From a checkpoint of a small mixture-of-experts model trained on Wikipedia.
Size: 9 layers, width 160, vocabulary 16384, 16.1M parameters.
Experts: 16 experts in each of 8 layers, 2 picks a token.
Training: a variant of Muon for the experts, 464M tokens, 7079 steps.
Below are experts of layer 3 (counted from 0) of a mixture-of-experts language model. Rows are named router (the router's row for the expert), gate (a neuron's input weights, with its number), up (a neuron's input weights, with its number) and show model dimensions 0-159. Each number is 50 + 10 x the weight over its row's rms, rounded and kept within 0 to 99.
After each expert's rows: "mostly gets" lists some tokens that are sent to it at least half of the time; "gets" lists some tokens that make up at least twice as much of what it gets as of all text. This comes from a sample of Wikipedia text that the model never trained on. Tokens count by the router's weight.

# expert 7
router:52 65 68 69 46 39 41 71 30 54 48 48 48 40 34 49 40 42 36 58 49 41 58 62 64 51 38 55 55 60 58 54 40 50 48 75 51 41 74 38 23 42 48 49 59 54 44 55 51 39 40 40 42 49 42 35 63 37 61 58 44 38 38 52 49 39 51 49 54 55 65 46 63 59 43 48 55 61 54 40 54 45 58 40 54 41 60 57 52 56 46 47 52 37 37 39 53 50 54 22 59 56 57 41 47 36 58 48 54 46 41 69 49 67 51 58 55 30 61 65 52 46 53 52 37 53 45 63 44 48 37 29 47 48 58 52 63 59 53 58 53 62 66 44 69 55 40 49 52 47 39 69 57 47 41 63 41 45 40 55
gate6:41 50 64 63 37 35 43 56 52 74 47 39 49 51 36 39 41 44 42 58 43 57 43 50 42 43 57 61 51 38 74 46 50 52 41 45 60 33 54 45 35 58 28 60 40 61 53 41 71 45 55 56 61 50 48 52 34 40 48 55 44 36 49 73 43 73 53 55 56 53 75 42 37 43 55 53 47 72 48 54 43 61 44 66 56 45 35 56 56 58 36 46 44 36 56 47 55 38 57 47 58 47 50 42 53 59 36 56 50 55 40 38 59 51 33 45 59 58 58 37 53 34 38 52 49 49 46 60 60 43 52 42 48 27 55 56 52 63 53 40 63 49 54 33 45 52 42 68 44 44 28 55 48 72 46 41 50 57 65 51
up6:57 49 36 48 38 52 61 39 52 44 45 59 45 48 63 49 49 57 53 58 62 54 43 58 59 38 56 50 46 55 58 56 52 53 68 64 57 45 55 23 60 39 44 51 55 61 51 39 52 35 56 66 59 38 58 53 43 48 45 34 52 46 42 69 44 54 42 51 55 61 55 47 50 55 54 47 49 49 58 46 50 64 31 34 53 38 58 36 58 42 63 58 31 47 35 46 50 66 62 64 46 65 53 47 49 53 51 33 58 28 30 39 49 64 32 44 62 49 42 72 52 43 48 85 65 55 46 60 62 43 53 53 47 42 48 44 48 64 37 47 61 71 45 57 33 41 53 53 50 51 38 41 60 41 53 46 40 29 64 41
mostly gets: " on", " of", " in", " from", " for", " at"
gets: " of", " the", " in", " to", " a", " for"

# expert 3
router:35 48 50 56 34 50 55 64 37 57 36 48 58 50 39 47 65 44 43 40 38 41 48 68 41 37 56 58 58 53 62 39 41 42 46 52 66 63 43 38 38 55 49 57 31 58 44 43 54 28 39 46 65 43 70 32 44 40 57 54 55 41 56 59 53 28 51 38 49 55 76 47 48 51 45 44 57 45 47 48 51 54 69 49 39 40 47 63 52 57 53 45 44 54 48 55 54 51 38 47 44 46 43 44 49 26 55 47 80 67 36 53 43 57 54 56 44 56 37 44 43 45 72 43 51 46 62 63 45 49 41 64 39 64 56 44 47 57 57 62 30 77 46 47 68 52 46 52 44 70 62 48 45 39 50 54 52 42 57 49
gate0:54 52 68 51 46 51 49 49 42 45 32 40 42 54 46 51 53 44 38 56 45 58 53 49 41 41 56 55 58 55 41 35 54 50 65 67 44 57 40 53 57 50 60 54 52 49 53 64 58 60 22 47 40 52 53 57 34 41 40 63 56 40 65 47 58 45 32 41 41 59 67 44 69 47 49 48 58 45 53 58 58 62 49 52 50 49 54 54 53 50 51 54 48 48 53 59 55 56 50 51 48 37 39 40 70 38 62 39 42 47 40 64 69 48 40 50 67 43 57 53 43 54 47 42 53 24 66 45 36 33 28 57 39 62 29 61 49 58 76 53 36 54 53 52 39 31 58 58 71 54 50 74 48 29 56 38 55 66 51 44
up0:46 44 47 44 61 35 41 51 68 47 44 30 61 54 71 63 29 53 42 48 45 50 39 68 46 50 69 49 35 57 71 35 46 46 68 54 47 30 65 47 45 55 44 62 33 43 51 51 32 48 46 42 37 56 58 47 64 39 51 39 46 45 51 39 39 55 33 43 52 40 42 56 51 63 67 44 38 65 54 55 44 52 39 41 52 36 52 59 48 38 54 54 36 45 55 43 35 55 57 44 54 62 47 52 64 65 56 42 51 51 58 44 46 41 42 46 51 42 71 50 44 53 47 39 37 68 38 38 50 51 49 44 57 57 48 68 45 53 30 45 57 42 66 51 45 46 67 53 35 54 55 56 35 24 46 39 55 64 37 35
mostly gets: " D", " S", " R", " B", " L", " G"
gets: ":", " by", " B", " D", " K", " L"

# expert 5
router:42 63 22 54 58 40 24 63 49 35 48 63 69 50 34 28 52 54 50 50 50 56 56 66 52 48 44 51 53 46 61 48 44 39 70 47 67 37 46 61 64 59 50 61 66 53 43 41 50 33 56 26 41 46 52 27 49 48 63 37 56 42 49 47 77 48 49 37 45 54 40 49 59 45 47 54 50 41 50 39 52 49 53 48 46 60 56 51 43 50 54 43 39 44 37 37 35 57 52 46 50 40 33 48 51 31 55 47 53 62 46 52 38 50 51 49 49 52 48 44 47 43 51 66 44 52 58 63 49 43 41 45 49 46 45 56 47 40 45 50 44 52 52 55 34 71 36 64 57 70 22 33 51 27 47 52 35 50 46 45
gate0:56 66 58 53 48 68 48 49 23 55 63 54 61 44 46 36 47 44 56 47 42 36 57 58 45 59 46 55 58 47 70 58 62 64 34 44 57 47 50 70 61 59 48 63 41 42 50 41 49 41 52 52 43 45 57 46 52 28 65 49 29 50 54 48 71 41 60 60 38 35 43 47 57 41 54 58 61 51 46 51 54 69 66 60 71 45 54 62 49 42 45 59 62 30 48 49 19 47 57 63 49 36 53 47 50 66 61 54 60 74 61 50 58 49 38 48 69 46 56 46 42 48 58 66 46 48 59 39 48 44 54 68 45 55 54 37 46 51 41 64 46 55 40 52 63 42 37 54 50 56 48 44 44 63 50 34 62 53 51 38
up0:57 57 47 50 66 54 54 58 44 47 60 44 58 47 61 58 50 50 51 55 53 52 32 56 36 43 36 36 68 45 56 52 51 65 43 46 62 60 37 53 46 50 41 35 47 42 48 56 56 41 53 47 41 56 53 47 69 43 56 61 60 53 52 60 55 54 63 36 34 62 52 37 49 53 72 40 49 50 32 45 40 63 46 83 63 42 54 30 53 60 66 56 77 47 53 56 52 56 37 42 46 50 21 43 39 59 61 55 60 45 53 45 53 39 53 44 42 45 47 55 40 50 50 55 51 60 64 48 51 65 49 51 53 57 62 57 64 50 72 60 49 31 59 66 55 25 38 60 55 54 30 45 66 53 42 55 41 55 52 37
mostly gets: " |", " —;", "000", " −", " Apps", "250"
gets: " |", " ", ";", "0", "8", "2"

# expert 10
router:50 45 37 50 42 38 57 54 47 58 43 61 61 43 44 65 62 52 46 55 52 43 67 48 50 52 44 52 60 61 50 42 35 36 58 55 50 61 49 51 60 58 58 70 68 47 47 42 67 43 57 63 56 58 62 36 55 40 51 44 54 52 57 49 33 32 46 41 47 56 48 48 54 61 55 49 53 68 44 50 59 55 42 53 33 53 60 63 64 62 63 45 13 50 52 62 38 60 49 65 51 41 41 34 57 45 51 43 32 44 36 48 58 53 63 54 48 67 38 35 63 53 44 54 42 39 46 58 45 53 41 54 55 75 46 45 37 60 43 64 52 53 50 33 70 49 49 47 48 59 37 39 65 46 71 66 37 58 46 33
gate0:61 38 47 54 54 44 52 36 53 36 28 48 50 42 40 60 59 27 43 66 51 28 51 63 69 50 62 57 36 33 43 71 46 49 57 41 40 35 54 32 55 54 60 54 48 54 60 56 44 64 38 43 53 41 40 40 48 38 40 41 69 51 55 56 47 64 57 43 69 50 41 64 68 43 59 35 48 43 25 62 48 58 49 50 29 53 48 57 52 56 61 55 43 55 60 64 56 55 43 48 61 56 47 38 50 69 46 38 42 38 48 35 72 51 46 46 48 38 59 54 51 61 58 64 62 39 50 33 44 39 46 61 42 62 53 52 46 56 51 57 49 55 36 40 41 55 71 52 54 52 41 56 53 57 61 54 52 67 46 58
up0:73 55 51 45 54 41 66 29 54 38 48 44 38 50 55 50 55 35 43 62 40 31 30 71 57 51 45 28 60 55 42 61 49 43 42 31 43 30 56 55 42 56 69 60 63 45 50 45 57 43 66 56 54 44 46 56 52 33 48 49 55 64 79 54 49 56 60 39 43 48 46 45 49 36 46 48 55 51 41 45 52 55 56 59 47 55 32 45 48 54 47 52 51 43 56 45 54 41 54 55 62 49 43 36 36 54 53 59 41 49 52 55 36 60 48 41 25 41 48 33 39 60 45 54 37 61 67 49 37 40 40 64 20 58 49 47 61 56 40 53 55 55 45 56 46 41 40 44 42 46 44 45 46 61 54 77 58 59 38 58
mostly gets: ".", ".\n\n", ").", "°", "′", ".S"
gets: ".", ".\n\n", "1", "0", "2", "3"

# expert 15
router:49 48 61 53 45 33 41 54 37 70 52 62 54 47 58 62 53 42 53 49 46 54 54 41 62 45 51 65 46 49 48 74 35 40 61 45 55 57 41 44 53 48 59 46 34 52 50 54 55 54 55 39 36 65 66 44 50 55 50 44 53 35 44 64 61 46 75 51 54 44 59 56 59 54 43 58 57 50 34 51 67 38 41 61 51 31 60 46 54 57 54 21 41 39 61 55 52 43 25 50 53 33 48 42 49 57 55 57 69 68 58 47 41 49 56 37 37 52 43 29 54 41 59 58 48 54 17 53 58 53 47 58 55 64 73 66 55 57 51 56 52 52 43 49 36 43 37 58 46 39 49 30 42 45 55 61 43 38 51 49
gate0:46 27 40 46 34 40 62 54 51 51 35 70 45 47 58 62 58 36 38 60 56 40 48 52 55 64 64 76 65 43 56 60 77 42 46 80 49 47 47 47 55 48 64 46 62 53 50 60 52 55 47 55 51 33 54 61 39 49 60 49 56 58 46 48 64 47 56 52 68 40 59 59 56 60 41 55 60 43 67 45 58 47 37 46 47 46 56 62 49 67 57 52 48 47 59 54 46 50 56 41 32 53 54 48 40 45 47 51 63 59 38 65 55 56 49 41 57 43 39 39 69 61 43 50 47 46 54 14 40 61 49 47 55 47 53 34 61 60 52 43 53 54 59 68 53 50 41 62 51 42 57 53 46 37 62 54 38 66 30 40
up0:45 47 40 50 63 47 42 51 51 48 56 33 48 70 54 48 40 62 52 37 33 40 57 33 47 43 53 36 42 34 47 50 33 55 65 47 38 52 67 58 35 49 56 61 42 46 39 53 65 68 55 49 50 55 55 47 49 56 44 52 32 68 36 53 32 48 44 42 49 38 59 54 33 61 50 51 34 35 40 40 38 55 52 56 42 76 60 51 53 50 57 30 49 49 58 42 75 52 51 59 55 50 57 44 49 43 52 53 43 53 54 57 64 42 57 54 45 48 46 53 46 33 73 44 62 43 36 41 50 42 63 29 37 48 62 48 62 44 49 57 58 65 61 55 47 58 74 45 45 60 44 53 58 38 34 56 54 36 72 61
mostly gets: "|", ")\n", " |\n", "\n", ";\n", "==="
gets: "-", "|", "\n", " |\n", " |", ")\n"

# expert 9
router:42 43 26 47 53 35 37 81 65 50 46 44 50 42 44 43 45 33 47 45 46 37 59 67 60 51 44 61 57 44 61 57 54 46 46 45 64 54 43 45 62 66 58 54 44 52 42 40 56 47 48 45 54 49 45 55 63 39 52 60 54 38 46 46 77 45 63 36 56 49 63 37 41 54 59 41 58 50 46 49 42 52 64 80 43 37 55 51 60 39 41 44 56 47 56 70 45 36 44 64 50 55 54 40 47 46 49 51 54 61 46 55 43 57 65 47 48 48 38 55 45 47 44 56 53 52 46 58 41 67 55 55 36 52 57 51 09 76 50 67 56 61 50 38 57 54 45 59 54 62 36 50 55 44 68 54 53 41 38 41
gate0:49 62 40 33 67 41 53 64 47 39 50 57 52 46 49 46 63 61 55 58 48 48 49 52 44 53 52 55 41 50 52 41 57 50 58 67 54 67 42 51 50 44 41 46 43 55 64 41 67 51 39 57 41 33 48 50 62 20 47 66 47 64 47 46 56 61 46 59 60 46 59 65 56 57 38 41 52 66 41 46 57 42 58 36 49 63 37 61 53 70 33 55 64 66 46 57 56 41 44 62 46 50 36 47 45 44 51 58 61 40 47 42 64 52 46 37 57 45 60 52 61 32 48 53 51 14 43 63 36 46 45 53 76 31 59 41 47 48 68 42 54 42 67 50 48 45 57 29 48 41 41 55 59 49 52 60 51 60 35 46
up0:60 50 47 52 52 54 52 60 68 46 47 56 65 62 67 43 30 38 46 54 47 57 45 57 65 58 55 49 46 52 69 70 40 56 32 38 52 58 30 31 79 48 57 44 41 32 35 49 63 51 45 65 66 60 47 57 49 57 49 43 60 47 60 48 31 31 44 45 51 50 40 50 49 56 57 47 51 31 41 44 56 51 60 44 51 50 42 36 50 42 45 45 54 44 74 50 40 50 59 39 62 45 48 41 57 48 54 43 36 56 58 50 38 53 55 75 32 49 54 47 47 59 70 70 43 62 57 59 43 53 55 42 64 64 42 60 55 50 56 61 54 58 59 56 47 42 33 73 45 51 50 56 37 52 59 43 30 44 46 56
mostly gets: ")", "ina", "ka", " James", "]", "ville"
gets: ")", "\"", "a", "o", "i", "ia"